Below are experts of layer 14 (counted from 0) of a mixture-of-experts language model. Rows are named router (the router's row for the expert), down (a neuron's output weights, with its number) and show model dimensions 336-447. Each number is 500 + 50 x the weight over its row's rms, rounded and kept within 0 to 999. Numbers have three digits each.
Before each expert's rows: "comes before" lists some tokens at least twice as common just after its tokens as in all text. This comes from a sample of Wikipedia text that the model never trained on. Tokens count by the router's weight.

# expert 26
comes before: " of", ",", " and", "\n", " who", "\n\n"
router:526452469474495504451492450468502556468496462477447521536452484527536533422499475436359507476527447473578436565507562484455465573455504487502547435474525421611561463502458511453517475433496435524501444418595586465505583533499524481480484400523490517517508492507507450508558420570502447511560514543479469532527552441479445459478612497484
down0:534497530521591465486534525520515506471428586481521538504517481478532457598507517498467485509485444570440532532505500527482505541470476491476428427475449562455455397425544451572547488394439521456406596518439494544578428541555490464502547593470428551559534463392534485537496484626444557486448465480530541483433548522527565533515503503566
down1:456497515545474402449556504404433445550542508532532482550492575603564493511482583548426442484503391569473523445478540433565558455460509538492480475545448502454554581500544394391515557498539626389482458459483523526475511557449538518495508548414453521499521494413469478470498593552434577646518537540455590498575485585545541466513457455509
down2:431489505552519476580498581486473532581438526610468500526477471496439637487431477497495509473569575575476567485522472482527449449594420417451505516479539523496448610494541555506557471485497523480546501570485533540467519595534532570521449441487506494526525433437449348513474436501458464589397587562457534515476490515514579522445416451411
down3:545429493452493432489472568499519541524524625519459411606531559420495480516605497483511524612505485548537431467510537549512520440553619548500459471517541492473410458449471525530509470547449431484497500570590426476557448513524431511437470552507599524414563478491454448531467597460494573447466505497523393545401488431536557525453502479555
down4:449471431620474482417545412416609543456499497556567473483591488494490499525482512546520606540486475526542497462525557534553587464552470524420480483530440421508465511368584444550474463481534501459471530473483460466425377515425545447567504463488562457502539529444585507494444452469488478467483530424520553553459597579513646410427430567498
down5:437470501576544469452502471545561517490560542540532553543568418480579515497479521555412591464486449529483550424504514496521646476467517551621516439446440558503488535424571500421487476430514502522483501519462502507511419485479476478533441543450488458495447353363491468484505482553507376516498483462516568496509516502527432428455622536413
down6:510591526454527451495495570551553555534532490419459456489478500501499504528476578460608536546474542504493567536532458538505470485512565437472588555470416404541382528570509416446487468518527538494553479473487532488485547491448479542501444460501526486585532544532501529447573494555532556507467467409405506508464471558508566575476522549550
down7:498417454475506531476496493450508491436561533442514534539491565537476506521409472498477443521467480531484492491505482557489552451453553404521514553522479569436501539417587502507445479594428517528526478445498483509411463406546462528499474585448567493583407461484460470545594531583405525578507413440617558473592525466517454450398459549529
down8:562466452455429543554411583490558552472459618505515578497438514516472538452518485347527414476565567546397487419516478496568465492496548499565434504492508529554437500539469546503506505540509572500547544509546564538496530475471514493500389530550543487490552477598493439521443485588453508543465503415470423485459460483482521508517551432458
down9:565504562532443364434449512532537561445493578499448441435452513528537519456544441451493521474448573524591495429419519549532555539459486515509561501492475478615580499473527541474472502520518447431545483514579505464518590552559482411554495493534575496510464486466458439515491434482483527462497420421518502524532515466437473562520409466496
down10:509560491419534561542539454586562475471515457471490488480437600507508502579527558449536498486447604566516479520469514482475460552543477485362476550468484424468451560597461487501433545459567565454529489530515443514577512490449554494541410476478594501578514535479588562514544496487490563530413550520449400534567400496447448511427533489514
down11:502521482519460536499581435505481468494527575419455449444488488512476406384466474414564529559475510455544580395458573548482503605605553485524461508482463447558483527480523528466436487571579542497453488512527526530501539544505439520536492439561558459470431477509609527479581551562555546486515543540502513556546418451426545493476479512467
down12:497463491462496490470463490484545451443463461513489522468562431540503400463539502556440434511423501458544507449477546431567558540523467515475468459518628478442437471564542556531496528462454486494461562499579509422548548434537552488602384423496533531567447507516417602567632466548475493477493491578438444603568456418596475521535501541493
down13:554521531502520539460435546480587464515504394525401462590466547488611612459524485441606413548476503484525518553466477498493415538531467441430502529581525491444437591567512485439585454520518480635470559457523514456445498502546480496486543449568524489504534559515548499413527420487531554524378411559470511504556429484506522594448423507617
down14:479513424423508511469556595475444494472446470452601480544527398476523512447502478661513648428508498563455523558540526447409513530497520493488461522486566501506511575405442558478535494483554508573596510476464522474512458500521509529516563517503585510512445549474480513527456507504472496568397509527476435510535455524455520577483511536537
down15:528464510521520464470466511504486526566530444496506472406462486465487472439498446410493521579515545547501452487528485530496409558599465389512485512562437466455590506427589456457495402470555548493484506490482453532407541426488482500493559426503618471453413531485508426477480508459479605511467442439435562653439565486452517483459527493506
down16:541468527457475472578510560499403548391486446528468386536511557561526509452522407453576455445576516527451555466465568536447462499527477443454491515526593502539541539492466510571576555509421503561465509501524465497581539473463512527487514453488430465465500559502468387500535535471479498364454521518466488484524533405498420560551525408538
down17:501518507514499485477427456558541479437428416438447442442498526522558504412529462473416503560451451516465514518600593601443567609506583551489567412564565427454566496517556522577508456523404501582534474449570594470511524549500476528468498455448476444505440584509463463504477535544499504465575526499479429532539589469519406451572569530468
down18:515453495529433510451472500562446463489484465497511601487480521385463460536507583517513590532508452492538450564519494414472518518537456520529468485520524509562588485481502573449527501479505499504505392541468556450470530458519395484567494513582532491435585455612420390522548512471516469522509469488539516512498495550455431491550531381411
down19:463459501569485532473531482491488484525452516394522602508461324460453407476520497479498493459505560526412525473515478621539544444541496396521420525517580488454459477469498564555453481432459417513521473498566477454477452571562555491512582480536479526605469414526587532526466451535541469495538487421473486486544492550487589429581476503525
down20:458504487513514463495517506515452571384531557450528551500603473437526507486488415512472468525511406506452473465505481542602528548501516459581422572454487506567498471390547486551532517480443459523652362529580500512526369554517482380565543526555550498455559380427489507497466552437527517470500410591524452484484431486466525510476412458454
down21:433418575521524479446501547498517521496485468571580439526555557553497463437566546507558427528461480503455495487552480533569527438501451483489536490520553475522456478580534439473439501482526605550525483441471535508532501499531411501539426412610531491434513597430536534484523446554469545498419549492490462548482462521542488515523426523441
down22:575541536540500401477578423502489502345531558436443598541518458515501465498561445486486551450462503526473469496452523444516545506445524516519538485483452457475490467379479562507514493420442512408556423453631410416517516504420492420559546553488502540498421467498480477552450542498423518504598483532541519487493541464535428412527482461529
down23:539519393466484543557420549488522544513514484474474507462528505544554624516512412467503438484448551442492450497503497444501425500465490469531553490550528531468474514594516431529527525530542565522509442487540482535520505504532584524513510511461509501535634525561481475515493429482434409406438507438471444529473456476522464515474495542528
down24:441541463500467481542559500449569537579549458567484525496529426485458591506424530503528434538494436538463599420563487566500429430464512548555460498493564488482417498508668546466485473502491519527460591486482436420586498390492517550512469488592382535557522463440455440413519485494506432393454573562559442526569487407454477676548479461473
down25:481480471405507547572450626478496479507514564457444466477500519528482517522493459397597473555510495479336554445499456484470559383504590465525566510457488595425460413429487516502509458463475539515546578493464521552587438465564469472483517440563589477512556463508538416541458517419544528586479477397458480526406499522573546550430508461589
down26:535473433511608602515515559477501514521431440423600482494572505488541513479383523450516514611502451471435393515442412506546500499530574487537483517560442485507480535463519563486481507555475600528556577499448472616489490461587482664519499565608537461590413506442519514465449514482505523506514455459508459493524500540549528416463466400489
down27:465450511407609494558408547480414476492541485522510473540504502514536532582551576526500431473490514449388566506468634508526448453484449568449564518475525589479556498527475398533529426458461544524438486523570519530526555587467575470514421467444505485482418523471556412514543422579434582434414529623440532487511451456490502483523472516410
down28:479479544501407519545447486506445511496551509512481445499527549513462516520418481428511572493530467502482413601493520508541489545506461561560494555387465581545550459475513470454584577459427521544514512482502501590538525462487459597482478460399504515537464573474399528458470449486473466475567526606538496620471462443561433423411479494501
down29:394514493443540511540552523471525521577433526468535403583550520521554539401463477467642524508498459536494498532479491491548445460509502394477484567432490422434453543530593495473482494480583494452502572563496416509554441479499477542486500571391460490551510519506474558437510529535483559567440395469414487421480453492501597508574472462508
down30:615512460470577485506572443476514483517466448522503488533527522458560498488517439578513499511524499586518409542415529507568519519526539488446457435478575488472530491448468437502450537478508481582458378552506457495485497545429437602528529618489493558601557545482477484519533545489529444475437520587517452463529367492584495588487601419530
down31:511560540500439595536510545473459499504538408428525530545442436431568527471557490488488548430558454396424519455491458443504451451451453489463492490543519568520490582543411534461491533514541479497438516540560509493523521561584560461557535521517474510562493464548464496544538493447523509501471510437505414529550510497396506557518595544551
down32:418516493508543460411517381353611542541546533572526517552478435553474418459448499489490551513514533564567471519484437544478574401482494456524533497486407392532452445412542557465490504404471480426457610527448507562520391501496385456492438521430497479541479437411517505360467569538525509508561468457580625504532531562504528483518545553481
down33:561472424430494499450571488496556434535493531455447467531542449501530453486417480511432469550519450530489523410532447524509499460497476510606513589467510590536557567479617412472559532520518473525509510424480546463435455526508474490512438479562596521534518467394560496436548554420458449502593454507488506474560479482533513525522532479537
down34:399472524513463526534524603487515431403608456519450500475496447512475462522487487491481471536502508424523503549480458486499491420415353462431486491475481481493517453506460586449432425476461523540472440509531494409401546592500475521598551433506521452490543543489440578481501546479469518463596458463558565616529513476541510507455500635563
down35:453407448496447618508481476461543538528486537501523405515501514584499501461537488565444461497510535545563406416483569568490438553484523478557491462463469547492463411481466490538497490516460435474549535441445526445529572438492486427484499472517404539497496492506371439561465465534528444377585509478573529477536551447609557425566539535482
down36:457473543536447455416525507427486514526505509477688542448523474443418536484369534553608616447484481526475624470475363517514526431526470458546448502541507504513503427532450485472445579429513585453462583563470503491484347496475419441597489513528550530610422474554478563489495522545447525495438432478515515486483423488450496516497513456527
down37:483472505528554465516403597524496514436436513446461494495474537547403493490474472504434456486569578547498549469516554444446502491497521462457464411456479513492394486585465625466441538439426414492517575473484534546508600513508461459498538603443470450513459482547511467451495541524481396501415423449480415556457464491392502576469583478492
down38:500512563512455499506481483583551481529563498413442494430494520509599458548530488562533529512424434535546445382418440434466442431565549480495587523401525505495673499461417413499493523534442462458504534564455437519534424476469538459522531477574491532470491482570503465527521458449550508556421540452465463543553545499593514505482552516517
down39:531520494486489605491474539482570453515491442441489567511428549446595456536554543474495513513463512464515416442481416512538540544451485491501508429586469353498452490556417491535455514468569528498502510511536458522478482529495515480495534559477501512515477506491489403504413469444534543597536493585589499445515605492482505523479532552535
down40:583479538472513516452559517523425445594448451537500410624533483549439496481525587471589575536441447509534504484517562509527443477569516434491445501550529496462547499568539489482569439598507505520443423494527529423556509504467486549522554456422508525538423586493627534556475482479507529474419490559425435609472551457440417484478401515425
down41:494478527447499583515505482545522496512490486456472614459499423542400420430433563508516620433482490434454505508478500429444572492467449475575557427451485408473451509476585459420527536539503540476510513454512555492484438485552481520532642460568549553438487430440522594533500459476545473569556507469480517467478545438460529405497598525508
down42:628493528523537495520571570422460499545478488420560504484404442490469526531412530469482481532533364439504454483520498467477405509580430411470490464559444512521495521572502508491524509445551473461488583514566333504523441514500522399446517576512544537593461471523436599595585563529478601470452428515471490521523558487545549469398412532512
down43:456552587501381476642409485600596555468552449391458480394533587583506467578501498487482471564448524479490478474540471549440515430461485517470479546485484514474507424603510552474527479512468546528572553523573491398585490496579436489537527418527517435474421556486573562500463524410601493525504555524400528579500429511569526478531535527535
down44:462504510551462527443429501467559489463519488495362514529512442468571512453491502455582416453620484506511454466447508483495422539483484430511488489594532460471408567476478477484573478453605392566537512475498478493403454491502451520528414515441537535568607386538519546557529504446535475555506481500488577463477463506477512579466458477643
down45:552630532389487494457544496474433503534460523462533556524548454454456481526393516469468479499489455494559521450527528604424523480579536571491472553435581510440381515560592513563464555394459539497524429520400477529473497400518403564516470490488567527509584494524519482497519493472525484476444460559541615458579527573546531419492465432422
down46:523498549530468555445483460444516497466468546489488476601475475397586461494488622481564466525461575537453573541557508518461549543457528468484612384503492538501492528521517535487468469473465601441437456449410501556440496412474475457581571523426532451488516546540587528507507490465402519520461546524525525446516414447448481456401591488580
down47:495489517443474496440494430491458503510472503550551396522544466397570528455499539486582487527421437606571531533569461491500565491537474551485565512492485507477490573557427470415542551481573543513508496570435467547543456466531464583461456458494492490476493542542437425488514449462433441482485443497534534451480476469499497527427537504563
down48:489438391506407557554479555449448505516496546496516562459484477430457470585483459510456511543494582461546506506572462456501588507473442552568565418559495556475461525532419529401445540525559507495492446544482574566473436381526445474571558466426531504503468424526529517599506433581508513497482514436477535495557525498497521507480580489490
down49:468410498402528582466527509426400510538514496524402501573393490496454512539586536505555443445508502504535551540478493466435444437563461565444496421541546493512536588574469452502474422526608545521494538425594465554480612558577469517486440398500521502547495621582525421572508414483431536441495538605467477515388479441495464574525429454546
down50:531471499511483510615425428546436505463587510522497512477576452532503465539553474532452569473496571385563422439417559420497496510451509540505519490549554504502481538487457588535509441567528480480454444531511502500540527553504539430506566420576466460492528490443546505515464469504557556436510568479530421473467489429506488561535541536511
down51:449540513440469521465513462416509461537531505510453587468492508516553458557533587540460535525489501494451432555570487492638593437479648425409429430445410515564476510424408501489488543485463429545553448462480543521503534440517449563537607519481424558526523426548406448465552497469433469516498531399450528485572565546419549442471531609399
down52:520508461524395501575470540543535502444456450476565446483492521514445515501545590468509468515440400471557501580502433467413452462570456527545490529543569467515478416653479536451554475592450482511476491461553508475554483516603519502515597400554536494490453631513547522514505516488509563512495499507441491578483505415581516502531391429458
down53:442475550451592511529593569472469574587520464469547476519456602501473552500514552473526443521529461539532546453556413528443406493523447551519531493621546511525464555600517486472533453492579521493503530553446503442507498539518491561437472547557497446442499599451499499481549496516510588496442441565442417574495458495471635497523403472498
down54:555435435485517458550467474484484483429522478429399459521457450613506595558526523567552566451492531486482518472476487486525397546452477511452495568506456514533484487539468537573439527496412502564558564588476500535479570462561562448429492329584454504507494497565501456595515518567411539451603492511501445535468534510503574555501503508535
down55:544509385492536413483514528523477425569517528401522605507457482494448392533416540546454506474574494437494518536595497531517478444533543532434516461491460549456459522443467475518429462458536447447518491544523481490508505556565424395547463587482508551498425405532497535595471481478515491526442542418575614516462479526568586541424467537544
down56:506493549468467562511417562471450515495487425520507492495493540502455500515566475496439419411539518537531539559468585526442471483468531504497502461434569552534508491494529582516586466508530555440412460519469566508500505533459490569471554453432458451503447516504414518501510548481543537544536509384370576465450518510463445479468492561435
down57:468600516522562555519547406479472533552521594553535538485403486559486580498522517472530518601434501445435468606582512450492545528598450529521475527558457483449597519494428549401560400539441513576470481561443503524428459539548443486564494501528493515521404493619540533510628532618474524534537493538469512465534532462473522397534398492478
down58:512510533475491507636485484498493516412543470497515463540554605568488478515591451472604425479525409476465375555483547504486561419542498520460573540516518528481557456557487503473479547540537429482582554488479499420528498492440514535458513516436489407470573587509578458430492536363453533469425543548467486465518489510567491570520520433454